Below are experts of layer 3 (counted from 0) of a mixture-of-experts language model. Rows are named router (the router's row for the expert), down (a neuron's output weights, with its number) and show model dimensions 0-127. Each number is 500 + 40 x the weight over its row's rms, rounded and kept within 0 to 999. Numbers have three digits each.
Before each expert's rows: "raises" lists some tokens whose logits its average output raises strongly, later layers aside. This comes from a sample of Wikipedia text that the model never trained on.

# expert 16
raises: " and", ",", "'s", "y", " &", "-"
router:543458538496497558490561529511429537493549490533519441533531524542565508473482510515506481518413530502555507492507450511529466551558560532499498471483561481503439527436504541463446533580482528492503507458504486505482499520459477546475475461553517470515526468567471570490479463548578391553534507469480450439491456533396514509523490549523513538484571426498448437483477547525432503546568
down0:459459459510532485473494571508526566424494515473524444549505557478486487514464468533510468590458521465493491470483518481460456486453465498545459463506508581637534503429564454498511525495489496507499509552526473523474474469511506519528486437494429541500489530542528589450461441510459521496543490461562440444536460532503477541439498509522435472480557486480521483426483449429531449587460
down1:436567452528511508495548530462521465500539522514474527515501433425583392549477520435560449532504480533519529480475487486424490464501437491425529555490469486498533423479537524491511546597549467456443495513481517523474419565512528459468503593484481519473510541487483472526490581557507448525524438505476483483466483440554526578499447493459497475524532509472471472469484516440477522449542
down2:478485471527511556475554487455547529470582499498524473575511499476517479408555453463538444494524505490506529496526473406516454518464489400512489502459476548547416547510457454491518546486492475528498512501542539487529555491523481463405496524468498481414575469597605501464449500521538485549478510502524467576501534544531516529514475474539516538438481469531502440542514515452541454440533
down3:525500507520376436422512542517497561511506458384489535424529554552560454478509474522561492511432524489546477509492462507480537488472455481525477509446562488492510465452471490497577506503506411469558442531558557497449475506459484476486472510472503511559491525509467515510442533505502515536435482595510486457426501481480435522516536533459429425447518499447486503475475452486498481557509
down4:567476475409465510503527432480572493472549469453436572597467519530513471449502424533476480524502539510495487507536460445465506520439485477512512534480448523505526508445532432471490561495464510470440498477481516467506531489551492602479512503490472487541504470441458520493432362389500501490501493539473523524416523508516452546500468454482475485495502482495489482535580549428494474468507
down5:503466489481498512504481475460536526508533537413415454553428457486565542546534518516513495468520451492430518495505486521516505558419541467537508502504520508496437495517493512469481408441480462486508534535427533441500492509542451492454460503571625510524526471516477504558514410458512481520507483536396490555575558503442536534454433492520464501515470548508524502509522476452470574556513
down6:490517504513502505546475524478520518439485541519454532627500456461538491536489428524508559503558490443431501526522491454480468498495552460506474524489538525518466539457531466466523515517521551539454473507437574508520450436510474394515508474421477479469584478481561499511509473469502470546407462404512525532526466486553492562464409493561491551510437520510499514543455471480540550453459
down7:501464488525560474482493545498447487498467506459449534544532463422513577490470533462462474509499586479511472479534548505505534528493418578514546464468464481490516538519528489532462525514533443495542502497498550616451476514475427535515573518470469469481489480575546474537540554468479496560498426452511451440526520479520538515538440536470512475517548506450533520526466544524618459595537
down8:491572498562488499498460512501534478527553521484550457461516540452633527549557478591491489557499528453576451466500580471493489490529554481514575490561566468503512485510504502496509501490466483544460436413538490511558467475475576519546536527492475515466460560506502490530533521565525491476509471484525489501474517567434502543605527502513542417534428487518562531522438504521534508527503
down9:538555468514535479492482439456509507450511463485495458498497477453507534502456487498503446500546437470398508481497547483489466482449480454457521429482458569495488574544465455543523511422459475470489506494472415442482483481452456457472520503511509526426522463486551479491501382461470503487518463472569399529532537564485437482559535463522515493506414456464511480536562534411481509450484
down10:521508488529584506526558504546418518470561521536488521496558509484543464502520534532472633459521440521588485514545489423487494510441484417451543477475480520539470461446466476477460513507480533512448515495547496458424514468471552562494489513517434491462460550459429511527524578524572524505448480527561472480487488482512522478528538455534503470455529501468479517579485464510479466537605
down11:511549571504463523540515492506503466427444447481506465490454505474519444560463458540527453425464511447521480553493560461489487561507478508477511493541410445500499459519446515542556458528470511472530521458491513459489519456487454536477469425486584494542570520535474504543464526464564466480455446517540482503416415400506506469500450492439491558472440477505421525476495504499423519436507
down12:528496566545537515452485528485504525526567492538522450508541541609460530428461446496511505465479449561525494505537480524494519498487538445522521439506476479564528514491460579511456446451499558506449514430466501405485572451493439499531515490481498537483431527485493504451486530451580536498428555503439457497530406538512480454437474452495487453507545412451455524477480524527453489523497
down13:508489525489485504477500411494482499495547471480466534542492506489537553480568554510451468531534457511496560520460451536518508505487470510584451511518480465525495531436453517559548539540517487567479519570461526534493555530522453427533487521619523505488538472485469516558555439474507402457560437496433534483451511543449511392521500533458507479547556463454470458552511512489525539462429
down14:544516447535522484514487436418554486473522491502413556536606454458567581521554426493480494467460499504496465531494461512448461521515483515504535462482496502437522480479561512458494466496466465454455471467528527549537470520532464463522581499436492486534508504461423551458442421521494493558443517502517506511516531570443459496526516493514439555518509519557499425506502462518389555499534
down15:507450448490442590470473550519543472527487499470552547431498486520521529522471444491501468479458474492556500495549595485561491458501443549536517492510414512465550452465503472469511501530506496494514469521415521519516463511510503527505541542562588485504523435510498503532432537478485497583468482458510527549537471475531549463503494479564639470443500542538560425499446554507522554460535
down16:548610485537504513599550502486481500471521475470475526533478589554451482497576521526523533537501486492484475556483469465503463554511511529509431561495488553546454482540466509516467448470535515537511600485483501488493508497499505524518424478518494475482579575495584465444438517585480539465429578523555521540469514515477547513417503504476485497496480405518511502559429474483540500488521
down17:451437566489457505517439476468481425494484464423487553513516488466500488466554512528488488532545573490457511465465513605454500555473496499497514508537475545464428421546474502490494480554497429515530490517496493527504500562479395518492516529507541526515470485538498568577503534459504409545533505570447438468467456420509508488525411494555551477483488454558503493515484517536482582553519
down18:420548506543459483514516481414484490529496501497468490476432497525574493500499514457505420489555532457525529498539479460552468517567460500444510504491520571472441482509462546507522524511465496517572476517459447450548507479527555462452533456585513505509519433508490460431414421506530432509479485548460545504439522523459518557508535415587453440480489552436487534533552509475448511454498
down19:511534446468511487474432521476520514486507480433497499491488499450558540500480483459523517460529488536535472520435532517490480485497590532535489479459466580563453442532572497532546432461497483427510498486516549506499487497526547488481516497504522491522465493501522496489468452477523567437537485471547461536554582532381479520604514434502404564441484463493483535519414532479498418538568
down20:453508505504536564453485583570520547528490560480464478464523450520451535619449496484540501542512493528543493460544419517510430486542549413474509472544587487465505472494528492486529516502462461526508489456516481543516500459582500484502473461551541496501412518498467506477475548493531604565495511477495503462482507632467442550505426518495515481495467476509480490458452554503494536544525
down21:554428497527553545478489523418524471468547493463538503512475485512476438431635453547502507507451498505470550512422536549541495516543541517471561519543459498484487477556481501581520508521529518529435515472535505449491435512478481478476415480507507494531554503497527516491461464515502519507449503479485414531455531455543463507459540492470486542456456500536581491503552571464557580458406
down22:513481487468612522503546539453480534477552494626502449499552511405501511550520537450499488485483470609541427524445529443485484461430533505533465544487509489506520517568525401478572502527477545553507456571541525498502463478531492508471498529467503562497518516455500548472536476560448534514535475496486473519513546455514521489456548524504529545519466487496502496585533548529448466520420
down23:508567577537572486431469460516473429534454500487488498453492499483466488418484459585476468525477535564483482503487522500454461557497444435503450443513450504474451484477521465529501492527477510555511468458482498528513512400592455470520416497535498528489513554456443501510488417489470532477504519445534413462524541556472469510444500486572431470550484495465457513501565444423514498500481
down24:388444489512506590514492444515498478531515475496499509427488516461526620477525509496553534513471438390531521439502506480517488535491470449466465474564532430525438505518538452549490510522524463511482513454446490514529575516509521512513453517554467485461468481454606457466496504569510502564501496465483508511528522506453549450554565420503533531492514443521508508442502433500457533475554
down25:556504478446521527484527487512408483502439475432528512476511525539453491477560471459473478523472445554459515478487475460543470507555459537472508450455486535501530475486479578497468513428475523497465485529492499485575554479533421454438532508520548458497491464493457478570540550535483499555455514490492426485542456484517586627536442530519495526470585538609501482497553496468459497551515
down26:489548503505532494468488455519470480512503488539406457522596540456500534510511486501482514457464532464533490468464511416475490487493560532513401454515612416541511559510560461434473538484441441417448488511492428565504553508548504522483517517478528476510500546548495467467451453465507600566464569497492536507573475473515500421510523511519459506470458518491461494534447538506540477496521
down27:456497466537436511517429507489560494494517520463435503451537444505610477506591485525515597500519475515482510514488445551449547450539503500510437461524520514500547520551529561503481519507483549554501541572500468511509534530506501385534523489483561515508506449489562521469498536521446457436536490528513570521495534396568529448497509558485520461527467546541531524468569448550491523548489
down28:555464619437524438485499540411527529523523562444480565445531520499469482495476558418526547491513500484536512502444586494501485474505499492498512477552513490443496483484494517504525486561523541510457509484493548547466509501499537572490497524554428480417561537473469544419514425522538566483495459457554504455533466428501477559431546483482539485481484545491525478491507509446573561490445
down29:418498474487521513506514500477500540451545446500505484506456558489504517452399533482493513486552537557477506516474501543445545518486492529480540494481476516543527402532424500547472533525415488533481487527462504497460458509487487466510512493496579464429519546478512531475467560508577471548494514545509466447544491487431542459557458539510553543516492446565441460489433625572470538440560
down30:562540539494450449477505439498494473444491573457540514560513476446527519440517411566514484481497476470484499465443514486475498512489512438518475486482504454566501562458512415505451542530505447472488516440496514526487423502504456480479459551455528490442492527466461393489481448473468550520530459480524446510543536447436534488524538464484506475519478497429460617523561468518532606504522
down31:435515433457505468497462557524576595553514512523450505547569515567556396510499567475489473547526477542567458493512531510502523440467509502508457478455502502502554533447586509573512446482525468489503423483507471467544560496518461465524497489549513453460431503492447466505512533530534555516488532463447579508507482579529561501516513493501515436566500441496524482427507482476532468449533

# expert 52
raises: "ert", "w", "s", "b", "-"
router:513416494557479526507510581478460511543574488535502488504537531523494501504473479534456538533452523534529552464493493530506589484512513532450485496461465459440466515478425511466457554550500511463550577427497452490472523486460429547466573491509558462541555452525469478550458473546538492557507421513512496457513421545483575477513569520501541575476525453491468501459481533610484521478550
down0:476496512537556489514513432460483501545509561477482463498524443526489478475507529512441454572611448545488478549522457526480550486563512515539516526512489517511495427538509548544475484494508427466482517475547460477561557468497525515521474491491490547544420446482575509480486390480528502483523496448481436524552555451504457531487482475467515486437529549484469395448538466538532415475592
down1:482494551519527555482507549489517461485512489453478513526511501537533532535434439480510425559462506501492466426499393479517496494479491529571547461507529443490451432528487458531472403499408477513501561477532503469597475556545401514471560471559526532560472558456430480533469518479533455615528483597527474484515521458486512512533545487489517486492488491488510482493479520542479494543476
down2:441508532590511450494477547461480525509424498491561497496509481501501568523456508468490472564455488479545483477496510531464503455496484486447439484527480416400565571530552541507490549501503520377517537552459583491419446474549507500470500383494513543489473540455467563485507528508453511513493462506441495486519504470444445450510582466482525477510528485460518511524460473448485477548468
down3:552522470447502522476514607552500429518539499542544495497530536506445461528528557496503506582544479446544470523479490490497503481450517420460518470576472499544487492514441500571560501525538485467455520484471498470423482503541505507510503542552411552456484504592517444509545483524510561505533469521570432578481589453449496494517472471528551513470487551454497544479488507522456510540596
down4:423499488514461528551440444549493480466527502457554423439429532464505520467555499460475461456526527562512533507469470419451478453527530493587482551553501517518495489583497546495546508394533422548449505517538517462482534426524499462460499545445540551543480514509477532501484461501521571440543458500465498488490539507503478521556555527530448559528502511493434526542468521511417532462538
down5:442426474540528456457513502439466528502541515530443491492481520399517450565558515545500412529498528513468451504469481528446484502493449482498550449462486501470367458589480504584469480535521557485434487513473523511495469516464505493489573596480482513500516492544565457439476522556492461532469480495545509489475530462507553614442479492472467502529460524494475514459525510528526437480512
down6:473475548448529424476529549550444534448550536478471448555533540394484478503513518505563451458508507476560498485480517569483548542548537564459565490524512519511450497547544449500560446480445540433464476542467460488477536550480524533500540474455516445497489526518457524501574516537545547509478460568499554528503485556468586503456459574514499465432468448565452468481489462543517503523528
down7:454540527483384522452469556484510515496489491431509552439457510530580464482480532501514513462473484557426463459492545503468467482485516468533473521501448526541453521520566528568438544476525486501483577515496472538534516528476496477544437474526519454536424519428545494537415519490467534449562595596548500505456501496496507437513510552463499512491536574565494508498550511437553532526498
down8:440454486493474489504524505421478545537465445447598536536568454585538498572532483427448518527535550511497483482518505427485484489524573488504563428489463526492512488567509514457505530491518556464456473514491452430550500495513468480432474487474462502550557511471471556483468510502446506491434431536450534413491466547475455515477546412447507584499474490469496545493472558480523506483459
down9:467495474500505463537499573526526481539507458524503478426480504530563525510499553563544523527473530556446419481507507519419543494437534490535489567488537495469535476519512500543503478536472443425546495489596450560481539532443488490458391487457446520527501525523520558517478468539590530514418557494544481499486466477479584586427548481456501492466529470544551525453518520484482506550485
down10:493489431494516477533465529487497490473525445548535489474553431435516455497459528504554531453418443455417504493504548452506475498459550477524502509595548577604477553502459417527484468508449517517555440491481536488514513482466510544483535504550513498428462539538522519484482493436521522487516529485543429541500538529515530551420558448479451535487515551513569547525430486525563545525531
down11:493504503545446509547536517472485452510506499455457508490404487469514546531589433491503463485505469420496508536502477504473481486422520435494491504485491530514380551443499454471522535458537506488551486499527524571518519489518486453541494449455358467531561481517532485489528532576503561444523483579586506457515502519482485475451563525430488561452521526438510503544507510452539485530497
down12:507462477545476569501525478511491577506528488422515482569585480482554479551445502429573509518501483566577522508446517487469542426472473527511508478524570475520467533478510510491509527516487466518526516440490517462516433486403542469502498536516505487521502457517547522519507490481591447437521491497438413498527531513550478534536432556486532495518486496560384517531457508608463535512526
down13:446448524544484527538524560546455534479507500544486460416496455532465496562538480463484470501437458483529475526503458502481597517453465533485546453573506563589495505507444530492498549515478505451455521442492449443530487520497515491416473468591476501442481533516563454511496474493517485466557534505444501426529493491487471518502523477533419511499540412491476394526451552501512538584487
down14:533489444515490478532504520421469488502496444535466523452467547552508539460406487469465436448498475483528448451561577485535456504534482476471529505450589516515482608609515527541462486495588456446499551492433500438477450428574436529494495521513520448507533498561441522507476521474497511461519449499573508501451511501516470494449553433490512497500519504431507511449491531492524490480454
down15:438503519484413487534478466564401594498461486472531398502472454435415505494462518456421510448512469544477532532505527472503513565526502574438424473513466500518491472450472463492493477470554499466508549471504461458489533575472511544469520531543521553504517552511568530482492538479504486487502513538445502488449491496486491510478533397479496468543496492526418457445443568466544470469536
down16:528515549478484519541494479545512501545520534592553506500493487520435540394449525547440516480539564532445492558505533552440505519496439472506496514441458496499487495497549469517400557515507443484496566457435500478535454525457499490473607461486525394510448528534488414541500484482541491516433470463499537507456485435545458557485456474504484559493494497505538517484526519475497496591550
down17:542510441516458500466533562551553486484482480499455514459514489432489632529545495500505455450559502520489471492457501473468511445517538486572537580518463474483549488534442496538456515517499431516530486511514453510413492559446434554474546432426502531469502541551597528504566573522506510504489464488509513478521456517556489415509484429528562512517511532503465523411544470516483498497525
down18:503426449542497466486517438492523507471410490480518531466476502483495445558551487482493506563496501567547475461478566457544434464553466484494584529508461526450526487406432503523552460525483506522445565458500530484557546499516446592478545549498592459543481523467469477532607490465517552503497546459476493568524531484510493473530551553502513453554464493529501441514484564534548501505478
down19:490450506507464499451540475485556589512534539479540533547456550538448469444497535564421461645435529526525500496454501511505501448484479386430570506521524502520545551506425577471418478553484479497500499489508497572473533500476501473579494544507538505528467517496512437484461450530509450541481470499478458522568473521462497559539524513428546490477495551507516509469504518498500552511500
down20:551502519543474480474469586511472486546559524487449503506471537439468522469491526516512499447481514523471566429478458544500576496495555477432480535526498482461496527561471476497554498520438454454474523443508489507466525497392447442577558531547604498535529547553490492518467530522469466508503429485507492514496453444550622522479517517497516457478572477524524456505435570540440493495465
down21:538570487516428461467513497503522536485516522542444476563490474577556579459589464510515473552502414458462445529522528524470531488460621531462473497472408539475462534484488500519474474523494472500535524480517478444505516460577483509472458512524475503495539481489516507482484457451506525416479502370402531565553450483503451458489480484524546467471517466496540523497465565544506508512507
down22:512450569515453549455462487546485487551522513451578461485546512611479568519441516521532638492509512446452549442477484530498498578505590512528619502456491475482465500518521507473495500532449481439491518502482497458485511514523556483548529515572507499468474421490462524481536529474501431455473460537469514447474493475480442496410446503540512470466486512514471582492504486489521497499463
down23:607474511420533502535525423517494542482529497562534483508531485536519490462554478462497568526496463530499500458486400461489580491484495507534521477516490580525582468491525496491453442428443550544510513530482490475497497534495480446439478499544487470509501470478505510535512458501493408498526527507425454462516470419528525567521452517460444491512514489457401496429519533381502488505552
down24:470535473447521577450511466537494416542433432449476543484476553482541513524462445472536495498557509469459501471529507480482574472448471462526533522511491511503573472463500485457509540450452472459467468419486506515467453444479479509467445454390531488505411482496435483527548512467550455489558469521507537509483537539542512492518520452474448471489450481543567588523475557535486535441583
down25:475471490490569474477454459493521603536476474507408481510545503494503511510524495544518503483553502523452510503530449431510503579392482486557520469511529485510476483457550510432479534465490500547467510496539389550547507503488461429483493463522521529533441478562399502534420519514519537521505459553565542514487420574470443556526469518541519494510551431448472476527498488490434518499479
down26:502501501512408455399467524453561512467556534537482473426483463471596559483500489483501499468456589496517465487561452533478525546454469489462498461450489559464498414448510495544504506507501468498548488553478540504488581473482528607537518467490488505494446527458472517480493470485491496558520438558493470464481487450515505564531435434477447510535518495454505393551548477496555487534480
down27:501449486495521490576487508525520487452465534506482480519477514503481514506489476485510483460474525505559488570489514545532472442482479496461465450521504495579452516463568417556452513426521564433543460496434517472479467447484523519467471498479471404473486506527483516480479496552425501646511519551559525533489580471441525558441532470516440468521538541439553559514459491534568532538540
down28:516567570531493488527490496428514468558511528491485459557455451488543461471512481506486505561511561483437466547530504517506455546512473548487499567454486487443472624447531496488460506436498480500481480536491477467468544456544522439433468548517451482582485440432486538457512373535498493517502493517519429494525510515495472491502474501503521476536519481548487459473616426526509556476571
down29:486485535511498477473431551602523487514482535485499481546510535557480493487545461491509448536555511514554526492502491557492495513444512502420444499493514572464490486438422485465514477495604509517523481470593475516456602482481499481494448542515514481569498412511542533478552490451431404485488505503554416480508474472519502434453574562452526483500487500573509515520499466534513473559544
down30:486431523541504535521479536494470497574525456448444435487552492488466507490433516517493503477533482502446509519502538519564453503455473531503456445403513555550564543456508560491479473545486590477470479473533489502519561522547495543495437639473501412496481513505556520470512472450501451514457467497568456548516455443436538574507485449518486528509539478555527440482488520497450444541492
down31:487508493502440484556461452445445470419532461553538551490471521507494496523558482497541528466524475496406518564461610488548458430568536491469438428526490525458460422505569519484514478542509504455527450467496559471547459499470489497513503503466459502539494528537452462497466442434410465499537445481509503473475491480498490487536485484444492456517432472488534515431572499611499465505479

# expert 59
raises: "ison", "gar", "ul"
router:548461479528466502540506548438433501482530547564523480529512512552488573486450462517450580501452577555522537427444515522496599480501513555458476494460505483431450498458431472451497556553458554502561543461515485432505509511448459519463580500531524459533522473555442505551457478532532504560534460496508472499545435548515524462494514533535495521474495456531473488496441523553445578516543
down0:530460506538526437559543494529564469473485471458505474467469493487475488445478486403493424489462469478507518484486507522523455553542511530544461463512518546492507518479459517483491481544570474447469510525557574583508495523530482385531551509525483488499428437474520547457505566564535526463487458397505537524489492460495520517526541488501561505451567560561521480482524441498544501505368
down1:469451501501530504486404499526543487481472534512441503536449557495528441509546525515536447534516441406467531461512493522518478467516431475502556468523458468507553528445532529479539528457445493413508514591483502521576481539507467445522433537550500441532401495450494496540506508484479501456497510444395519505494552467538428458517477469462523545451566521504509507491592505455488494442541
down2:497492537600478538570459550440492463463455497515528428472497493550577503473412478471520487576571477496562498553589511426431513473473457504450470475565481578493438501586527482511466525486507453474479489494524520590504535496475458506429558468522490510545432479528464460533482450540556512551505502491460544557516522460462469511541534481479508475504489450531519464471563469489493539527534
down3:483481447556547480533538482547493574469516559513538513538539544531491533444541544532430464514536585428509450561541592493496479520487473494505504544530492442512466474415567503455411521457496458491528512599518456517559518512506456479443461537512472556501449480524494460561481450513483462477488491550466464482584508542523566537474494507513552556510501466484467416478514486406508523502512
down4:470521438455507500443461573519532488520478490514434529496550464486453538522477494516460529430567531436491529491473503547481514489471467497478447543514496558518464456489469484475504509482544433553457556499552523516481557483494546472465633513464520526569548489576579520445536565514535501524522520509547495505494446487482538476539531467515436533531516403531399577480483478514546448546548
down5:542497475498542475445578510477489436564513516517543540480517469489524604488537484455526460486477443526461514538504491546546525441482485434485504566529515506572461516522507505506498473510582434510504526512463423487585421503519389463504512504495532599539524460461488452507530487546482519493546508480505513459441458547533410589509522518509459457486473506511505453514532441400498471516472
down6:522475498600488497465484524442529539510473492513447434536431447511470513477486517521516520557401492566517516535504481558560551490475536454446536550498473473541534505424531479529482494483479480525562530588486490476419487560521517548505527511584564440471407574500524533546516453460508494497463513469441515526517471404520581460497452540515534433497487583521509500483489508531471515502501
down7:499536446484487436525530591496481568504517467547507432507507514443479492522575541511444477523466479458505499528550417533526523488535487454556495472533545533515539541527551523443539537523563467489526457533482524447551551487475491523597414490549467471522515584437430469542463460505502515480471498496527484539447533593533409543507557470593533500485506509445477474501528434476513523501490
down8:484529529466475516494501536554415491549499497535515459530497536522597560522484494526551498498518500481493526542491503468484441505488593502522451504514530538513498540551511431539473503472483495474520500462429523501480423401434475481557570489529468568473602515504550525569506531600497486562460499428492416532469529453527461493504463459522497477489437590524542512436535474508460445494492
down9:522511507466483510436534507489479448510514473513453498505488491472466522472463491456487471469495551501496599572498498508478423441502506518535520551569499551431466481439489487447512514486454474568521520458549502482513467544486470499582512483459455559411538444543441448430525448529473514573547453481591416435525492441518511558449532495441535522490469555502569538492486509510509561494576
down10:479481462491531544472508425533536448520488471470546614442541443533443533578517496469462428561503449481536528462461462468426477425590469471460562493531478512523543539483530470504551441511480535545441502466494543500533505531523486531487465493489483479443559511482496485462498506524463524427550548520500552479487414522477532475445517448487497445524512460599456564510519487491535455517569
down11:548488562421518501445498515498547450510609517487509416464537466464536538512464450449457437465456571475501518514469445488533413485402496502467519466505498477518442403452502501510529489525520519479539477570528442555477412520528488469486462503466501514452514537533473497526459521515491526568539432519571516429500498526472482502521548426507480583458484542454522501522462492546492450531528
down12:488469448467428503534504476462513431491483519508479448415477469468456466504468473496469426504482527463475498498519481434433506545496419460489495461423501507506496468520522464439597572466506546512534519464485516413488477509445508518533602481454514579483509517566478507427526482511449548552513501517581572497437397466474536503536459506478430533528479490457503480463515569515496478521518
down13:528518531480512589502520501479555483545512565496495470556518476440502539455430492416455505507520499456552496487525495470425509487553511616491527542484433551465483519488463444502479553544481495509543491475564524486524436492464432515531548372478508476544478532525555439500447423475489525451519445533521477458517474478485481417530494470481499519479507566479518450527496554467555492490405
down14:476508477499451494513420522476481496514518522494564473470479525502517552494474425510524477480540504394488494557552464417485528565457520527514519573535459450600536484479489451490552422540522508441513527546494448492441531515530480523523482469470448445483571545543502481502452554501567580532488475530522548480527430453589448560485433482403463503522482503520474460521515482530477455471508
down15:493491547472489556512496483520511436470600481439559560494509509511458489435513478508534497505572475475519426403505557517556493450495462540538458554515531533466423445467513469516566522506562530536482533427573552530466512452469444429520546527537421434470552513527537517525496477512469458539518532466519459527529522516506475493546525464503510451548425560567455537465554485530529461491486
down16:348437496490457569440550569476473592483492511505537510492553502487413498507508467452547494540494502536494476596539495446468467581455517490505473422539515515477553515529492503492459492513475485487490533484506419471471505512458479443563531541526481450450483511545520507477535474532500478511465452514477410483510553561528494471529488406550514491448470457570506471479463502462470544541497
down17:492455568533507479452565570441566414530503499485514530503515548435560515513476460545561413512532486446491450441522475544534531483492581478496517530464521502476466478508472504511526556548450521480468573485473518506491423480478505483432514566526532442514556553472514491504524532495551533492489509525467421488507539491549484471403540461501468508472519625562530499457439540518525570491499
down18:477475474566501465466513472513539474509508507468513556449463503589534505534462450628524549542557465513473458499509494482487464503478552475466498393454543495450546511461550546507426474504449497501482520518457491520522540517573456526523519514498524473498506519521451504477451504528469640496511536533454503494603451591487490524515474462516527498495477498438558506487522593466513422479466
down19:481430460505525471429557542513534523537467445453451484557432452508557490542524497482537511496475527621510507505472477568534574479481549567493525543550499490420549457503542505513518443558609518501511544490463479542498558480506509536481489470467553492541536484556462471520465500573536535444469462524463554543508489514469473448509527524505473554443523555533558561497537459521426479471462
down20:491563439472450434567501475498434499460475452465482419526482410493499557547424478533449504514465466593587425427539470481543524527466487491524415519493583436454497506508495488507474478491503518479474432466472549554477558493459510508524539521445481477542511519525513425481475530475509543562488429491529551521466539567480514486509511538494537475425467520492496495490467506534522579539538
down21:521511477442484483482471543488494506540477468522516486492460524462533504452468598489434483489456545428508452494414491494537566485497397577511512499418472505444378414515560518512490520495419584483477504515480487435561509556541467492546540485523541476511461532445460510520430495469452496539506507558557549504451494496452551494459475449498526494472477497551535467561518542492484490522542
down22:511486517463517505569420471527517498495522524458478483425539495540506499437515646533469421484533567528578444479533555527481561478529448515504546454561501447442550503470544557444496543433531467530492503541453456551534527473535465493468458540533499456546574565513555469489515533436521476498457558492460521435510495583470477530523527519518513441501506472521491517512513531510480481538557
down23:483554455535511477527475445438566528474531435526487460533501477480569554561468564443505560531520465451493518491521544441485477514415472496502466542481561557501558477488467504524504509508537444491493472466416478499483474497550550440449551491562514527510551520510500558489500436481467484543598449575511473500503578552495566564534441519520496433485430526551475498467468431530518527547509
down24:522504450525488546460445517472497498505509502504556518451427506483499585574521487559497476437459437476456411438418547423475478422546451450487562491547486520496473503515504446485477464486514399545492444491508523486483487498517528479494505526555534485498500498604600477480565498510450561518465542500516521488462489565556507517508540521514505449481547569515489506539474579531486538551550
down25:576525560484458474497513478501570513483475504540495584486500457542449538514479490504442490453550496493563581579468475518556463490484494527503532529523472548459517513494470571532540565473491471443555483519494458451472525514405488528483533471497549484530368534535481503420529495483467491573517474511480496485432582460469531493474490520553516438490436526561540474533530531559488566497435
down26:549495496506522498445518461491537475513561555526453521586535476476541512502507476525525539498448432491482511494491458550533591497571493504530485446498614547577490600537464530486424518508535567467473528538424442452546520474487515477486476486519480457526506535476448488581508415482495500430520537468449516499496445558461576501431434435509463482533535544534488501502514480488544495489457
down27:547474524519528474522490527503505503537486476468489506512554458554421509472521559442603506579520485449522508484411535486462559570533545433438560490491476478533526495592515462441476515547482525475564506584469557501583470522486498467515445500521520568460462506477548475527502473489555458560552473515524468463504522449445486582460490426419510468513490518473445521517499448495479443492492
down28:484478497436571517444510499495498513479413542472476506577499535480516536477541540515429357468563504496506444477533522494456501439505516558526449506437493604476498420509505476521489554498466568516429477528510465448528481471511461510555496410525527531487478498485494514493542504482557550490497474529504510451540453509459528513517446524558420443456472590488556549526528459520487549502494
down29:507475565489504448505560512514494476559545482483462526521577403485388492431440559474468488440499468485486489523445498465503491574558501560455523530480507515462449457527493520549461568459511544490570490532509530463496506476503516521531495546522497517546483428479500497418531544458530533523466504417533479541527573493532496600449499430504553499553433507552468485529474491487517474414509
down30:513504519493488475475525453357472484509501489516497519509504485516594506563481470527533615515474500516462442558487456559491490539491494466513572420482477592474508472446474471554382418498452472471504503471574459491513470524498524448461515531480547483493494476481539504423420488564532534544487507466528552523486462475527436496534543492451497501549550470452535472491510468472541467503477
down31:568544482478484570499529468442488422488510439517544507461473451519524506516476506495491514488462527489616445554502457480468457494484522519561438529491444575509504480496496543558527457475499520525491530457452512474509492442495502492533535460440411556458432551475510473542509531586565523503427508543481548517420486518515413526488509427546533520502472484584450458501478525599476530506506